{
  "n_experts": 24,
  "d_shared_expert": 0,
  "activation": "swiglu",
  "normalize_top_k": false,
  "balance_bias": false,
  "router_z_loss": 0.0001,
  "vocab_size": 4526,
  "norm": "rmsnorm",
  "norm_eps": 1e-06,
  "tie_embeddings": false,
  "beta2": 0.99
}
Below are experts of layer 7 (counted from 0) of a mixture-of-experts language model. Rows are named router (the router's row for the expert), gate (a neuron's input weights, with its number), up (a neuron's input weights, with its number) and show model dimensions 0-127. Each number is 128 + 32 x the weight over its row's rms, rounded and kept within 0 to 255.
After each expert's rows: a language model's description of what the expert responds to. This comes from a sample of Wikipedia text that the model never trained on.

# expert 13
router [163 150 129 178 148 171 160 140 161  60 168 143  61 170 161 180 104 184 108 175 108 172 153 154 144 168 163 151 165  92 176 181 154 135 146 139 148 101 157 131  81 163 101 130 165  98 102  98  96 167 148 156  81 140 157 164 184 115 133 139 133 167 103 105 184 164 144 121 107  77 137 107 114 194 157 144 177 125 144 157 115 149 107 115 121 156 144 192 184 167 126 171 154 168 103 154  77 157  96 156 150 100 106 163 103  66 136 138 114 123 124 110  90 143 112 161 143 107  81  96 100 149 138  85 138 137 104  99]
gate0 [114 113 135 135 113 139 153 115 114 197 156 129 155 135  79 124 113 135 150  82 120  81 146 135 152 177  93 173 174 131 152 140 174 162 108 112 196 146 134 115 147 156 117 169 173 132  71 132 117 127 121 160 203 139  88  67  93 131 176 128 155 148  90 106 145 183 139 157 115 118 101 136 102 155 126 172 138  87 188 125 133 154 130 143 133 164  92 100 131  84 159 110 175 115 144 175 128 148  54 141 126  91  92 151 111 179 135 136 107 132 183 151  92 100  81 200  94 181 150 138 189 138 199  92  87 104 105 146]
up0 [ 92 104 138  55 146 107 144 157 134 126 141  85 121 147 158 132 156 172 137 176 169 127 151  92 112 100 174  92 162 134 131 179  94  92 116 155 112  89  86 154 109 153  88 160 124 127 142  71 158 116 105  76 101  82 139 158 134  80  38 140 139  88 131  86 154 129 108  96 124 169 114 132 119  98  91 102 118 103 135 118  77 108 148 183 108 160 130 119 144 175 157 143  90 180 137 124 135  90 100 133 187  38  34 187 129 111 152 115 127 181 159 140 149 117  91 106 139 125 132 132 107 167  80 159 107  88 135 130]
It responds to: Pipes separating table cells, common first names such as David, James, Chris, and some taxon-name endings.

# expert 7
router [163 150 128 179 148 171 159 141 161  58 169 142  61 172 160 181 103 183 109 174 109 173 152 153 143 169 162 151 165  93 175 181 153 134 146 139 149 101 158 130  81 163 102 131 165  97 102  97  96 167 148 156  80 141 157 163 184 115 133 140 132 168 103 105 184 164 145 121 107  79 137 106 115 194 158 144 177 124 144 157 114 149 107 115 121 155 142 193 184 167 125 170 155 169 103 155  77 157  96 156 151 101 106 163 103  66 134 137 116 123 123 110  91 143 112 161 144 108  80  97 100 149 137  84 139 138 105  98]
gate0 [193 105 140 161 132 122 103 157 186 106 112 119  88  90 133 137 156 123 147 126 119 113  86  99 112 195 117 115 118 125 107  98 218 132 146 133  93 101 119 181  86  76 136 151 137  71 114 158 138 142 135 109 160  59 139 129 128 159 156 145 115 171  64 163 126  64 167  91 114  86 100 144 100 122 121 173 153 151 160 116 123 116  57 142 114 154 170 154 183  98 164 129 124 179 146 147  91 161 106 160 185 126 119 112 160  89 147 124 134 136 146  62 107 113 142 127 175 149 123 159 109 187 137 123 123 220 143  88]
up0 [117  99 181 100 120 153  66 145  95 142 161 137 126 113  92  74 123 120 155 162 148 134 135 189 157 103  95 120 161  99 144 126  94 174 121 102  66 161 142  90  99 112 104 115 153 102  97 148  77 121 169 156 113 105 115 133 161 122  69 125 143  86  46 120 154 109 161 118 115 112 178 140  42  97 114  89 125 134 157 164 188 130 134 139 157 131 124 123 104 129 139 170  64 190 179  79 117 109  86  92 111 136  81  57 142 120 165 108 122 143 124 105 148 112 166 153  98 123  79 114 164 179 133  93 133 179 186 132]
It responds to: Digits in scores and statistics tables, Latin genus name endings like -a and -ia, and common nouns such as park, town, water.

# expert 11
router [131 172 130 150 145 195 156 102 132 109 181 133  81 202 160 178  96 179 119 153 117 143 142 160 132 208 181 150 164 138 148 126 142 124 172 137 159 128 163 187  62 169 114 135 150 123 106 101  91 176 166 138 120 153 127 165 187  99 137 123 143 151  68 130 155 171 121 129  96 144 134 112  89 127 128 134 144 104 171 137 120 196 116 133 168 105 170 176 152 160  87 126 132 149  94 147 103 169  52 153 117  84 118 117 113  72 115 129  79 157 113 104  96 107 128 140 172  93  83 110 120 195 108 124 127 169 130  85]
gate0 [166 124  75 133 120  95 145 167 127 157  92 201  91  98 120 152 123 133 124 120 180  87 116 129  98 150 154  84  95 145 144  89 154 153 138 154  44  71 154 168 105 142 137 172 142 107  55 118 111 154 145 126 108 127  28 160 130 102 139  96 163  74  97 114 121 156 125 124 143 100 171  84 146  97 115 159  82 198 128 135 154  73 119 140 113 103  77 149 176 141  97 117 116 165 159 167  73  69 128 160 159 113 131 153 123 163 110 150 124 128  99 126  89  74 130 141 111 139  69 134 181 172 106 160 156 124 121 146]
up0 [106 112 131 112  95 166 130 100 131 126 122 130 142 125 158 218 202 120 137 125 152 124 140 157 112 130  63 169 122 144 147 109  85  98 123 167 155 153  81  67 143 119 101 129 182 103 134  90 193 146 150 134 131 130 174 135 131 153 178 143 146 170 252 135 135 131 169 161 105 130 138 180 148  98 159 123 150 105 124 109 122 128 124 140 169 137 171 101 153 121 125  78 104 171 146 103 154 109 105 129 170 107 108 150 255 116 137 115  93 150  99 114 175 166 130 125 106 128 147 125 108 126  84 112 121 133  99 107]
It responds to: Century digits of years and month names in dates, like 19 in 1915, 18 in 1822, October, July.

# expert 12
router [162 150 129 178 149 171 158 140 160  60 168 143  61 170 160 181 105 184 108 174 108 173 152 154 143 169 163 151 166  93 175 180 153 136 146 139 148 101 157 131  81 163 101 131 165  98 102  97  95 166 147 156  81 141 158 164 184 116 133 139 132 167 102 105 184 164 145 122 107  78 138 107 114 194 158 143 176 124 144 157 114 150 107 115 121 155 143 192 184 168 126 171 155 168 103 154  78 157  96 156 150 100 107 164 103  66 135 137 114 123 125 110  90 143 112 161 143 107  80  97 100 149 138  84 139 138 105  99]
gate0 [ 85 142 140 151  75 141  67  93 161 140 168 181 124 122  88 149 120  84 155  68 143 152 143 121 148 153 145 124 173 123 172 156 159 118  87 160 117 141 133 152 123 183 119 128 214 160 101 115 158 132  65 152 121 171 123 119 108 134 139 136 164 127 162 179 159 164 126 106 142 131 130 104 127 198 125 160 153  77 147 116 174 143  98  89 153  98 165  85  83 115 127 229 105 166  65 166 152 142 120 104 175 118 114 134 130 117 158 164 124 131 168  98 174 131 119 127 159 126 128 174 149  80 161 121 157 119  41 133]
up0 [ 95 115 108 128 158 110  97 152 152 106  90 136 119 125  79 107 171 188  85 111 144  84 130 129 107 155  58  98 176 144  64 120 119 158 127 112 220 153 134 142 101 145 128 165 144 116 138 132 142 129 156 128 177 136 140 158 152 122 140 151 180 130 107  78  67 103 131 129 128 170 189 139 143  41 110 143 123 139 148 122 181 120 144 107 130 147 214 121 173 195 160 109 111  91 144 127  96 116  88 146 107 140 132 141 142 176 126 151  97 123  99  87 143 127  23  75 107 137 158  99 171 130 149  96  93 145 124 167]
It responds to: Newlines, numbers, names and Latin species endings in tables and taxonomic lists, as in flaviceps, Hirtobrasilianus, and table totals.

# expert 1
router [121 148 150 177 148 182 170 122 137 124 175 131 116 138 111 190 106 158 112 165 141 135 178 157 193 136 158 212 185 118 175 167 203 140 175 108 115  83 161 137 113 158 129 131 157  96 142 134  82 160 159 171 127 136 159 139 144 140 150 139 112 154 124 159 140 152 159 121  68 113 197  95 120 162 161 130 131 167 178 196 109 143 110  81 180 173 103 122 141 145 152 142 147 184 107 169 105 130 138 161 163  95 144 102  80  94 139 105 101 176 147 143  79  88 147  87 130  79 123 106  83 118 138 107 170 156 136 138]
gate0 [220 169 147 123 139 133 120 104 132 115 142 135 130 146 114  88  92 156 122 137 150  62 129  98  95 220 163 139 192 142 149 120 182 156 146 125 179 139 118 169  83 153 150 154  95 116 144  85  96 129 118 106 149 111 122 159 134 155 106 161 128 146  58 148 129 170 160  92 117 136 165 122 131  60  69 147 140 191 105 107 137  87  93 106  91 166 177 105 130 106  98 167 118 111 115  94 100  96  96 160  75 119 168 118 104 128 100 104  79 139  99  55 132  88 185 130 109 123 136 116 197 134  98 146 120 121  86 100]
up0 [108 136 195 180 137 180 165 120 119 142 122  82 136 156 134 106 108  93 128 159 146 134 140 120 168  83 158 126 156 124 135 137 101  78 105 142  78 127 174 125 167 134 105  91 137 196 122 185  86 132  60 157 119 149 134 106 143 133  94 101 187 157 133 125 201 111  77 177 196  94 127 138 197 177 176  65 155 119 158 151 102 193 141 177 171 101 118 125 120 130 149 119 133 103  89 142 124 124 163 184 156 133 102 135 153 117  91 111 108 149 150 187 111 139 135  88  89 142 127  97  68 118 143  79 104 133  96 163]
It responds to: Single capital-letter pieces inside abbreviations and country or chart codes, often in tables, such as US, UK, SNEP, CHI.

# expert 21
router [136 166 120 138  94 108 127 177 124 124 184 129 142 180 153  99  99 210 148 150 123 174 183 114 159 135 174 158 144 125 185 129 144 123 163 143 150 148 183 198 133 140  93  95 177 120 139 146  62 152 139 182  88 137 101 209  94 113 167 160 155 108 138  99 130 196 138  96 112 126  93 144 142 140 187  74 127 120 120 179 113 163 141 161  98 160 113 147 140 177  85 158 167 137  84  86  99 143 120 161  89  76 108 119 140 114 124 104  93 118 131 136 103 167  89 123 137 114  75  84 160 123 124  98 180 118  90 152]
gate0 [130 165 145 130 111 129 115 144 167 154 125  93  17 138 139 114 141  62 180 154  76 150 154 128 185  86 112 202 129 181 132  82 141 142 120  85  99 149 116  45 110  76 141 182 159 103  98 133 160 141 155 110 147 185  81 103 105 127 140 122 123 135 147 123 153  85 151 151 160 162 154 169  91 121  83 109 197  98 164 126 142 114 140 150 124 114 100 127  83 158 106 138  79 102 164 122  78 128 131 125  88 146 138 166 169 103 102 146 128 124 147 220 140 114 156 133 171 129 107 116 126 118  98 128 127 111 140  66]
up0 [ 72 159 128 129 122  81 204  95 143 137 147 185 133 116 115 142 156 103 129 147 122 162  93 162 143 111 131 207 147 125  71 203  76 108 133 137 113 145 117  99 136  77 126 120 124  92 162 121  98 151 132 158 147  98 121 139  86 120  78 123 171 131 139 151 158 109 113  91 127  94  33  86  81 102 172  86 167 160 121 110 104  77 189 139 104 103  93 163 173  88 120 176 146 140 106  69 171 146 127 100 105 132 122 173  87 118 114  96 132 158 101 174 153 155 142 136 140 142 155  77 157 158  98  88 153 126 144  73]
It responds to: Verb endings -ing, -ed, -es, and whole past participles like used, known, located, released in narrative sentences.

# expert 17
router [197 128 125 161 127 154 142 132 117  70 175 136  75 161 129 168  94 159  98 159  69 195 133 155 141 188 168 166 137 142 144 172 131 149 145 107 156  99 171 147  99 164  75 143 143 103  89  95  63 149 117 142  61 149 154 144 193  85 116 113 133 195 145 122 214 157 173 122 112  92 144 119 122 180 146 137 157 101 171 150  92 164 129  79 119 146 149 159 186 171 102 161 159 145  80 156  91 122  97 164 173 119 103 154 113  92 148 126 130 131 103  85 120 148 118 146 144 115  99  95 143 135 138  81 133 144 126 113]
gate0 [143 119 112 179 104 136  88 118  99 157  96 114  66 122 114 121 100  91 115 110 113 180  92 137 192 162 146 148 139 173 151  82  83  99 154 166 112 105 201 140 157 139  92 144 127 149 100  81 105 118 111 108 139 145 187 145 109 131  65  88 106 156  91 162 117 118 116 162 121 150 191 103  65 131 110 107  83  48 146 150 125 124 177 152 101 152 125  93 139 146 119 117 153 142 124 103 177 100 129 127 143 133 117 168 107 172 112  72  50 105 173  72 107 146 113  79 124  86 115  94 110 152 108  81 145 106  84  58]
up0 [139 108 107 113 108 111 140 110 142 162 148  84 130 108 116  78 114 184 114 178 150 104 118 117 134 105 169 126 153  96 103 168 116 172  61 119 131  94 141  93 117 130 127 118 120 131  82 139 139 170  77 147 145 121 128 125 113  90 105 142 234 169 200 142 124 168 127 125 125  91 212 163 172 145 152 157 103  78 115 114 187 128 184  96 137 133 173 130  70 181 107 140 107 169 141 179 165 137  49 141 144 143 164 165  92  53 116 144 131 141 122 144  82 148 123 156 131 143 192 102 137 127 119  93 100 138 165 138]
It responds to: Number words and quantifiers before nouns, such as two, three, four, several, many, various, other.

# expert 18
router [150 169 143 161  92 128 140 115 140 121 147 167 138 153 222 177 138 154 126 123 130 133 112 179 141 137 172 166 178  78 143 204 172  57 158 105 153  96 129 143 124 173 153 196 160  75  98  94 121 171 184 167 163 106 136 136 133 179 115 127 148 128 124 126 111 120 145 120  85 110 154  87 143 148 159 100 198 124 165 148 121 121 142 143 116 144 163 194 163 186  71 133 224 117 146 113 102 112 110 167 136  90 175 154 135 122 176 142 112 129 163 177 143  82 108 119 131 127 115 127 144  98 129 145 149 144 109 100]
gate0 [184 161 111 123 102 163  86 120 115  92 109 186  86 115 150 129 116 112  92 131 125  85 144 136 134 132 159 137 159 114 103 129 145  97 158 107 134 134 140 162  46 143  78 122 134 117 141 194  95 172 100  73 130 117 113 132 145 145 119 149 120 146 130  90 147 116  97 177 119 117 137 147 119 133 156 116 140 104 118 105 149 155 150 111 125 124 131 174  68 158  68 118 198 146 153 113 163 141 140 111 122  89 245 195 164 188  78 111  20 147 173 146 167 100 119 124 132 157 109 120 134 172  80 127 140 110 173  98]
up0 [121 111  92  84 122 119  70 127  93 145 143 144 152 150 163 129 157  68 127 150 209 145 111 137 157 142 115  75  99 140  60 134 162 153 140  95 151 130 113 176 137 111 149 102 160 124 147  75  70 153 170  83 150 161 114 161 147 166 190 126 125  86 122  68 168 125 117 123 155 134 126 112 115 153 102  70 127 157 133  97 108 154 130  55 140 150  99 172 136 125 106 158 171 138 191 104 158 118 144 141 192 120 130 199 166 128 122 104 127 109 165 168 152 138 132 142 136 157  96  96 116  43 161 179 153 119  64 166]
It responds to: Suffixes like ic, ical, al, om inside words and names, as in Hispanic, Panic!, Bloomfield, Enzymatic, Murakami.

# expert 16
router [150 173 107 188 166 186 151 126 160  87 147 109  36 155 146 185 127 184 115 145 115 176 133 176 143 138 152 134 150  89 181 156 170 130 132 142 141 112 136 129  83 166 123 119 157  99 104 102  87 180 148 161  90 110 159 146 193 112 132 161 138 154 119 101 168 177 128 130  71  74 115 110  99 169 165 139 141 123 134 155 104 151 117 113 123 141 141 186 189 168 104 162 162 153 118 154  85 146  72 151 182  97 107 165 100  49 139 130 123 102 140 128  68 127 123 135 145 116  59 112  96 137 140  81 131 142 110 118]
gate0 [133 145 110 116 111 167 161 157 159 115 148 130  98 155  58 140 104 112 126 125 131 137 170 161 128 103 111 136 120  60 116 108 128  65  86 145 105 107 154 157 105 151 196  86 102 111 173 141 157  95 167 160 201 183 173 158  71 120  97  98 110  99 164 109  92  72 116 127 124 103 120 188 185 148 108 162  91  81  95 155 164  81 157 151 122  99 118 142 134 123 117 106 166 154 141 115  89 157  62 138 173 139 133 105  84 110 111 138 141 146 142 149 114  68 102 171  92  92  96  89 128 194  82 115 187 165 134 101]
up0 [107 169 152 109 126 126 107 102  90 132 101 181 143 127 167 178 183 134 120 112 122 165 106 201 108 150  83 167 119 116  51 150 144 181 126 153 111 154 152 185 149  92 116 110 201  98 137 133  99 111  76  86 128 134 124 165 149 108 143 163 113 165 104 152 142 129 102 208 153 197  97 133 125  81 109 114 223 112 144 173 189 165 150 185 159 149 174 101 123 136 120 153 126 104 134  98 155 167 162 168 128 127 153  67 140 138 138 110 132 130 135 123  87 160 121 162  62 145  69 130 144 131 125 116 118 112 106 152]
It responds to: Possessive apostrophes after plural or name nouns, plus table pipes and pronouns like his, her, as in Lawyers' Association.

# expert 14
router [126 142 107 161  95 153 147 108 176 106 137 109  93 180 182 159 141 193 130 144 165 177 117 115 149 164 147 201 185 119 160 130 156 144 121  81 143 114 136 137 104 160 118 133 190 115  48  95 103 131 141 153 164 128 177 222 134 164 147 149  89 146 127  84 116 146 164 144  94 130 176  65 136 175 121 125 167 105 182 123  97 119 121 141 140 119 105 139 130 150 162 165 137 141 143 134  93 145  96 150 152  96 134  94 104  99 178  79 163 158 128 158 144  97 183 163 161 136 129  60 123 149 153  76 148 178  80 150]
gate0 [122 157  97 187 127 117 174 150 137  78 149 115 155 165 146 136 137  79 133 146 139 117 109 120 101  73 172 158 181 123 117 119  97 110 129 127  78  50 118 118 138 138 199 130 118  87  75  90 157 106 176 204 113 163  56 157 158 133 150 141 171 124 122 148 120  94 160  94 142 123 143 135 115 147 159 100 130 137 152 101 139  98 168 173  80  60 112 126 143 197 122 132 154  76 174 105  73 103  75 134 108 177 157  86 158 108  92 134 152  99 121 102 175 144 145 179 161 125 208 116 108 141 117 120 153 113 142 133]
up0 [112  96 143  99 120 100 149 171 126 172 120  69 167 158 117 114 142 149 125 137  66 152 101 138 163  92 196 109 206 136 126  96 133  86 120 142  79 138 141  66 155 154 109 144 125 132  67 121 145 147 145 167 166 151 117  91 150 147 108 136 105 104 129  93 126 139 152 134 124  73 207 173 168 141 201 180 119  99 145  84 154 145 133  99  34 130 129 130 161  93 147 153 113 121  88 158 136 149 142 101  93 127 116 124 182 111 155 151 132 100 175  99  98 103 150 145 108 114 129 201  48 160 112 101 172 141 120 104]
It responds to: Inner syllables of foreign or accented names and rarer words, often near é, as in Ceuta, Laurel, Epsilon, Yaroslavl.

# expert 20
router [167 163 112 171 184 117 125 132 116 106 139 147 111 167 150 125 113 103 121 165  75 216 200 143 139 133 135 159 155 135 128 150 134 159 183 142 117 153 180 198 130 142  63 134 135  96  59 139 111 158 173 165 105 117  98 170 106 128 149 111 152 153  69  96 146 182 120 143  85 116 178 132 166 177 143 116 143  70 154 152 109 104 137 183 107 118 159 146 166 180 154 163 136 180  82 108 109 165 103 161 105 111  94 142 130 127  91  89 127 115 144 111  52  99 145 121 136  93  96 125  75 102 133 112 154 167  79 116]
gate0 [ 84 159 162 151 179 154 125  60  68  86  63 148 131 147 133 105 139  98 109 112  87 157 109 224 131 181 154  76 128 127 111 126 123  94 144 134  71 102 141 186 173 128 106  89 136 120 135 202 161 120 143 123 103 150  78 190 148  91  86 139  75 116 134 134 174 129  89 169 104 110 207 127 151 155 139  72 145 155 105 154 163 112 117 160  83 129 155 148 116 150 140 172 124 118 126 133 141 167 175 149  88  93 131 122 146  77 112 107 202 163 116 128 137 140 136 141 112 135 123 118 122 141 125 124 145 137  68 181]
up0 [183 124 155 158 118 103 118 165 132 123 167 120 111  73 134 151 134 120 113 132 107  82 163  91 145 153 157 112 118  96  87 134 199 149 168 128 184 122 116  58  85 143 146 154 102 164  68 131 101 143  84 147 155 135 160  95 112 125 124 109 155 129 170  67  92 157 154 109 120 124 108  81  95 157  82 122  70  95 195 136 125 123 122  91 179  99 146 122 138 153 146 127 149  93 162  72  98 127 107 111 195 143 134 192 140  83  93 111 114 162 147  78  99 156 135 121 119 181 231 103 105 109 128  78 128  79 127 141]
It responds to: Function words in running prose, chiefly was, is, to, of, with, by, as in "and was buried at".

# expert 4
router [187 145 132 158 125 178 119  97 121  96 176 191  63 179 149 175 138  98  85 166  92 176 122 145 106  99 136 122 169 120 160 112 157 115 101 126 139 129 132 139  94 144  96 153 120  97 118 138 174 157 158 138  54 131 142 213 179 144 116 108  88 161 160 113 171 171 145 149 128  72 124 106 120 129 153  90 116 142 130 207 109 104 107 139 153 103 135 125 168 132 129 152 183 160  94  88 111 162  90 122 156  49  87 150 114 128 155 131 125 136 129 117  87 122 116 194 199  99  82 150 130 131  72  88 137 154 106 118]
gate0 [148 132 125 180 107 151 110  96 130 167 132 123  70 176  99 101 130  88 130  97 136 220  96 129  95  73 129 174 144 147  93 148 132 128 137 132 149 157 104 115 129  69 167 140 176  87 124 170 165 167 151 132  75 125 101 169 139 140 142  75 134 129 136 135 126 124 125 110 102 173 132 105  82 143  98  66  90 176  94 135 162 100 154 194 194 143 110 123 144  91 180 156 132 134 165  67  93 138 160 131 141  80 126 165 121 164 144  87 148 139 122 139  96 122 139  87 173  26 139 142 194 120 145 135 106 121  96  88]
up0 [128 115  89 152 133 146 141 165  94 149 141 103  61 190 121  78 143 135 124 102 175 238 132 124 103 133 115 126  84 136 158 150 138 154 150 162 121 112 114 113  77  73 156 112 168 166 177 159 106 135 115 123  90 158 109 137 102 212 123 123 204 135 127  96 131 123 128 153 128 196 132 125 110 110  62  41  93 161 113  78 117 106 202 131 121 121 111 110 129 116 181 130 118 101 116 177 152 128 153 145 117  82 151 170  83 156 120 137 166 118 120 126 164 129 114 156  86 110 145 117 145  87 145  87 111 140  69 104]
It responds to: Prefix pieces starting a word after the, a or to, such as re, con, ex, pro, sub, as in Reference, reaches, Additional.

# expert 19
router [191 166 123 141 102 168 164 181 203 139 202 134 100 168 162 123 133 187 133 131 136 161 135 164 140 131 229 165 174 119 149 158 122  56 207 158 151 162 136 196  80 146 107 158 186  79 110  91 137 131 155 177 116 150 129 169 135 154 173 165 136 106 124 121 133 126 150 179 116 122 143 167 121 147 147  76 181 146 195 131  62 168 119 134 103 141 107 112 147 147 133 152 143 134 117  88 104 114 123 149 149 100 108 123 145 145 102  99  79 103 103 163 117 108 133 107 147 137 134 119  95 141 106 121 110 132  92 146]
gate0 [134 169 146  85 134 150  86 173 154 143 151  52 119  48  92 130 160  90 157 143 111 146 155 146 143 122 101 162 153 174 123 162 106 106 140 175 176 119 159 126 186  85  80  88 128 135 123 148 138 163 118 138 156 138 179  94 113 112 131 142 138 117 110 116  67 142  78 114  62 128 216 146 128 132 170  83 139 138 168 177  93 115  80 128 132  86 175 115 132 135 110  99 196 131 158 156  56 118 124 128 115 129 144 104 172 124 163 150  95 117 124 122  67  70 196 128 129 136 150 121  67 141 134 125 155 130  99 157]
up0 [123 158 106 121 103 175  99 118 153 165 149  85 123 146 147 110 151 133 210 114  91 128 101 134 152  98 159 151 143 122 141 138  79 137 198  90  91 153 107  81 141 103  52  86 217 107 121  98 123  77 145 119 109  89 114 144 126 123 149 149 116 127 111 112 118 104 103  77  92 184 177 132  76 193 170  75 103 107 114 110  98 139 131 130  67 138 143 156  92 149  63 120 109 119 122 110 105 144  87 138 144 135 157 130 159 106 151  87 140 127 110  82  71 139  96 165 184 171 173 151  95 112 100 152 186  74 145 151]
It responds to: Word-final suffix pieces of abstract nouns, such as -ation, -ence, -ity, -ct in misconduct, -vention in convention.

# expert 8
router [144 137 113 199 166 165 175 159 142 113 168 174 113 148 139 128 162 102 106 166 146 159 127 122 110 154 151 132 139  95 151 159 162  95 120 114 146 155 158 144 108 151 145 101 130  44 124 137 109 214 200 220 149 166 149 186 114 134 118 159 104 128 121  77 119 126 140 129 131 128 132 146 175 133 187 116 131  93 140 136  82 169 120 152 125 134  97  99 190 161 137 157 145 153 155 107  65 176  72 117  96  65  92 141 172 152 122 133  76 146 114 106 145 177  94  99 154 107 107 100 116 191  72 126 151 142 139 108]
gate0 [174 164 184 141 157 146 148 146 147 173 154 127 154 140 175 190  93 178 133 159  71 121 122 128 144 171  84 112 163 151 143  97  94  83 159 157 200 144 109  67 186 105 117 170 179 112 108 125 156 161 104 120 134 143 110 103  47  72  62 125 138 132 104  55 124 141 133 128 103 103 124 135 166 124 142 129 102 118 184 127 103 119 134 124 149 141 157 114 176 144  99 144 154 114 159  84 103 143 190 142 105  95  80 159 101 158 146 156  56 111 125 125 160 160 110 119 158 133 200 138 101  97 112 160 104 116 155  88]
up0 [151 177 173 111 164 161  76 147 178 122  85 150 169 153 139 131 165 139  75 129 104 127 160  91 115 140 138 140 108 121 120  98 145  91 129  69 163 188 140  60 173 108 140 206 174 112  94 119 146 144 163  91 135 138  89 139 127 159 217 151 119 154  98 162 136 129 126  80 172 108 117  92 134 125 124  88 113 156 156 135  95  84 188 200 159  99 161 159 162  78 142 134 146 178 118 120  97 145 159 111 134 186 129 188 119 169 156 137 148 140 124 112 105 148 137  73 103 114 106 133  93 117 151 118 100 104  52 132]
It responds to: Consonant clusters a few letters into common English words, followed by endings like ing or ed, as in disfavor, backlog, withdrawn.

# expert 0
router [133 129 138 132 148 127 177 152 166 107 125 172 134 142 172 187  84 131 105 145 125 154 132 159 125 137 154 188 177  87 134 156 143 109 128 155 191 130 115 136 124 171 141 169 179 105 137 110 126 177 216 145  99 118 111 147 100 137 151 133 114 163 143 150 132 125 160 117 115 139 145 133 157 155 188 116 124 124 207 201 111 134  90 110 162 183  85 127 157 145 139 144 203 133 130  66 100 109  66 140 134 104 157 193 101  99 177 154 115 131 118 141 130 136 160 129 174 153  87  71  64 155 124 126 134 192  93  72]
gate0 [114  91 133 111  71 147 148 131 149 139  39 110 136 139 126 146 115 113 163 152  69 154  96 119  97 117 120 152 148  65 140 127 120 144 107  83 177  97 147 154 172 190 156 126 211  63 189 139 152 161 105 155 102  76 203 128 120 159 168  84 174  97 135  97 176 104  84  58 113 176 125 121 152 131 143 159 133 133 131 109 200 184 137 139 122 108 107 134  96 157 151 122  88 198 182 137 115 123 107 123 162  92 138 139  95 153 135 109 109 108 124 161 117 121 127 128  88 129  97 166 130 197 125 152 130 142 140 126]
up0 [136 126 123 152  86  78 162 119 130 114 123 113 132 159 130  96  93  98 171 147 216 121 103  74 153 107 108 169 128  98  77  89 102  82 153  81 159 141 143 102  58 157 133  92 163 178 108 135 103 136 114  94 105  64  67 110 108 125 102 124 176 143 181 136 194 142 126 118 101  77 140  89 121 103  56 165 119 155 131 142 149 121 124 193 116 143 166 152 133 144 108  86 106 108 149 170  72 135  46 203 148 105 159 145 171 115 153 165 105 103 142 122 144 153 139 150 175 134 123 104  93 102 123 106 115  94 111 151]
It responds to: Short word-internal pieces like i, ini, ali, ani inside foreign proper names, as in Jagiellonia, Levandi, Haldwani.

# expert 23
router [184 154  85 187 149 138 145 129 173 124 148 104  95 146 146 157 105 163 121 158 100 138 191 121 186 144 172 124 135 115 148 142 172 120 171  88 137 145 185 153  88 199  94 126 132 106  96  90  63 155 160 149 137  99 120 157 140 155 131 125 151 207  58 146 136 177 146 161 122 149 133 138 141 184 127 172 121 113 184 180 127 111 105 153 170 124 166 146 149 172 122 159 134 134 155 158 113 136  67 179 151  94 126 189 113 117 160 136  80 150 105  90  53 132 108 146 127 111 135 117 130 175 116 127 181 151  75 131]
gate0 [177 182 100 134  64 179 123 117 105 140 156 120 153 156 147  99  97 168 164 104 145 136 130  69 146 106 144 103 110 112 128 128 142 146 133 102 140 131 174 116 156 148  77  76  98 127 155 135  65 126 124 108  46 102 129 158  86 142  58 145 150 184  42  84  82 152 164 182 132 158 143 173 144  87 135 148 165 158 106 139 131 144 132 128 125 156 112 159 132 160 114 100 163 105  66  75 124 124 183 123  88 111 142 150 153 123 134  61 137 200 101 137 100 134 187 144 157 111 129 142 172 100 176 161 119 151 139  99]
up0 [ 99  71 105 102 187  89  92 161 136  90  62 167  95 122 122 153 153 159 133 154 173 138 120 119  96 124 128 136 101 111 140 135 119 188 178 170 124 148 124 118 123 119 154 129 146 145 124 119 149 152 168 201 168 139 104 123 100 122  90 150 100 133 215 175 149 131 134  74 112  98 108  33 153 113  92 119 117  44 117 100 124 145 122 144 109 121 136  82 121 137 119 147  82 127 211 147 142 158 110  88 115 132  55 172  78 149  64 151 193 131 128 123 141  89 115 124 109 132 142 159 108 165 148  98  77 133 141 136]
It responds to: Commas, including ), and ",", plus semicolons and words like in, and, of that join clauses and list items.

# expert 2
router [143 125 127 160 107 150 148  96 163 135 168 163 122 180 142 145 150 195 156 148 120 147 118 134 111 176 135 191 175  77 187 143 167 116 169 114 220 107 123 161  74 177 111 157 188 126 134  95 142 140 181 106 112 118 162 126 138 119 191 171 112 156  80 113 149 134 133 126  93 115 132  76 115 117 140 133 185 120 219 155 123 140 127 154 118 133 150 164 162 169 153 137 202 128 178 164  80 141 127 115 104 107  99 168 147 108 116  96 104 115 154 103 134 120 163 119 134  83 142  68 108 110 114 105 113 206 115 155]
gate0 [169 171 159 193 139 111 143 101 163  96 138  89  99 130 188 138 118 177 151 117 105 148 211 116 114 165  78 102 107  92 127 125 142 165 113  87 136  97 177 145  56 147  45 145 158 125 149  99 156 119 102 145 148  75 172 138  85 125 121 149 114 111 104  96 133 136  97 175 114 106  76 127 119  29 133 130 181 162 144  72 129 162 101  68 130 131 124  77 148 131 142 110 139 121 121  71 121 177 132 115 142 133 135 143 101 142 122 123 132 108 113 161 138 147 167 162 136  72 132  75 200 170 125 138 151 127 105  82]
up0 [130 150  91  44 152 146 129 138 152 129 161 103 150 150  53 117  99  98 101 128 122 185 107  83 129  86 173 173 124 155 137 185 116 143 162 165 140 131 111 104 129 142 177 125  58 115 236 102 188 166 117 132 103 150 152 165 135  82 152 130 105 105  83  86 116 169 131 111 112 150 130 156  96 108  89 139 109 124 138  96  83 145 159 152 118  92 103 134 102 115 125 163 143 139 185 135 134 108 144 129 104  74 149  44 179 160 108 111  86  82 168 107 126 161 124 127 135 148 111 160 107 204 107 140 122  89 145  98]
It responds to: Middle pieces of place and personal names, often after Tar, Mar or New, as in York, Angeles, Taranto, Tarasov, Norwegian.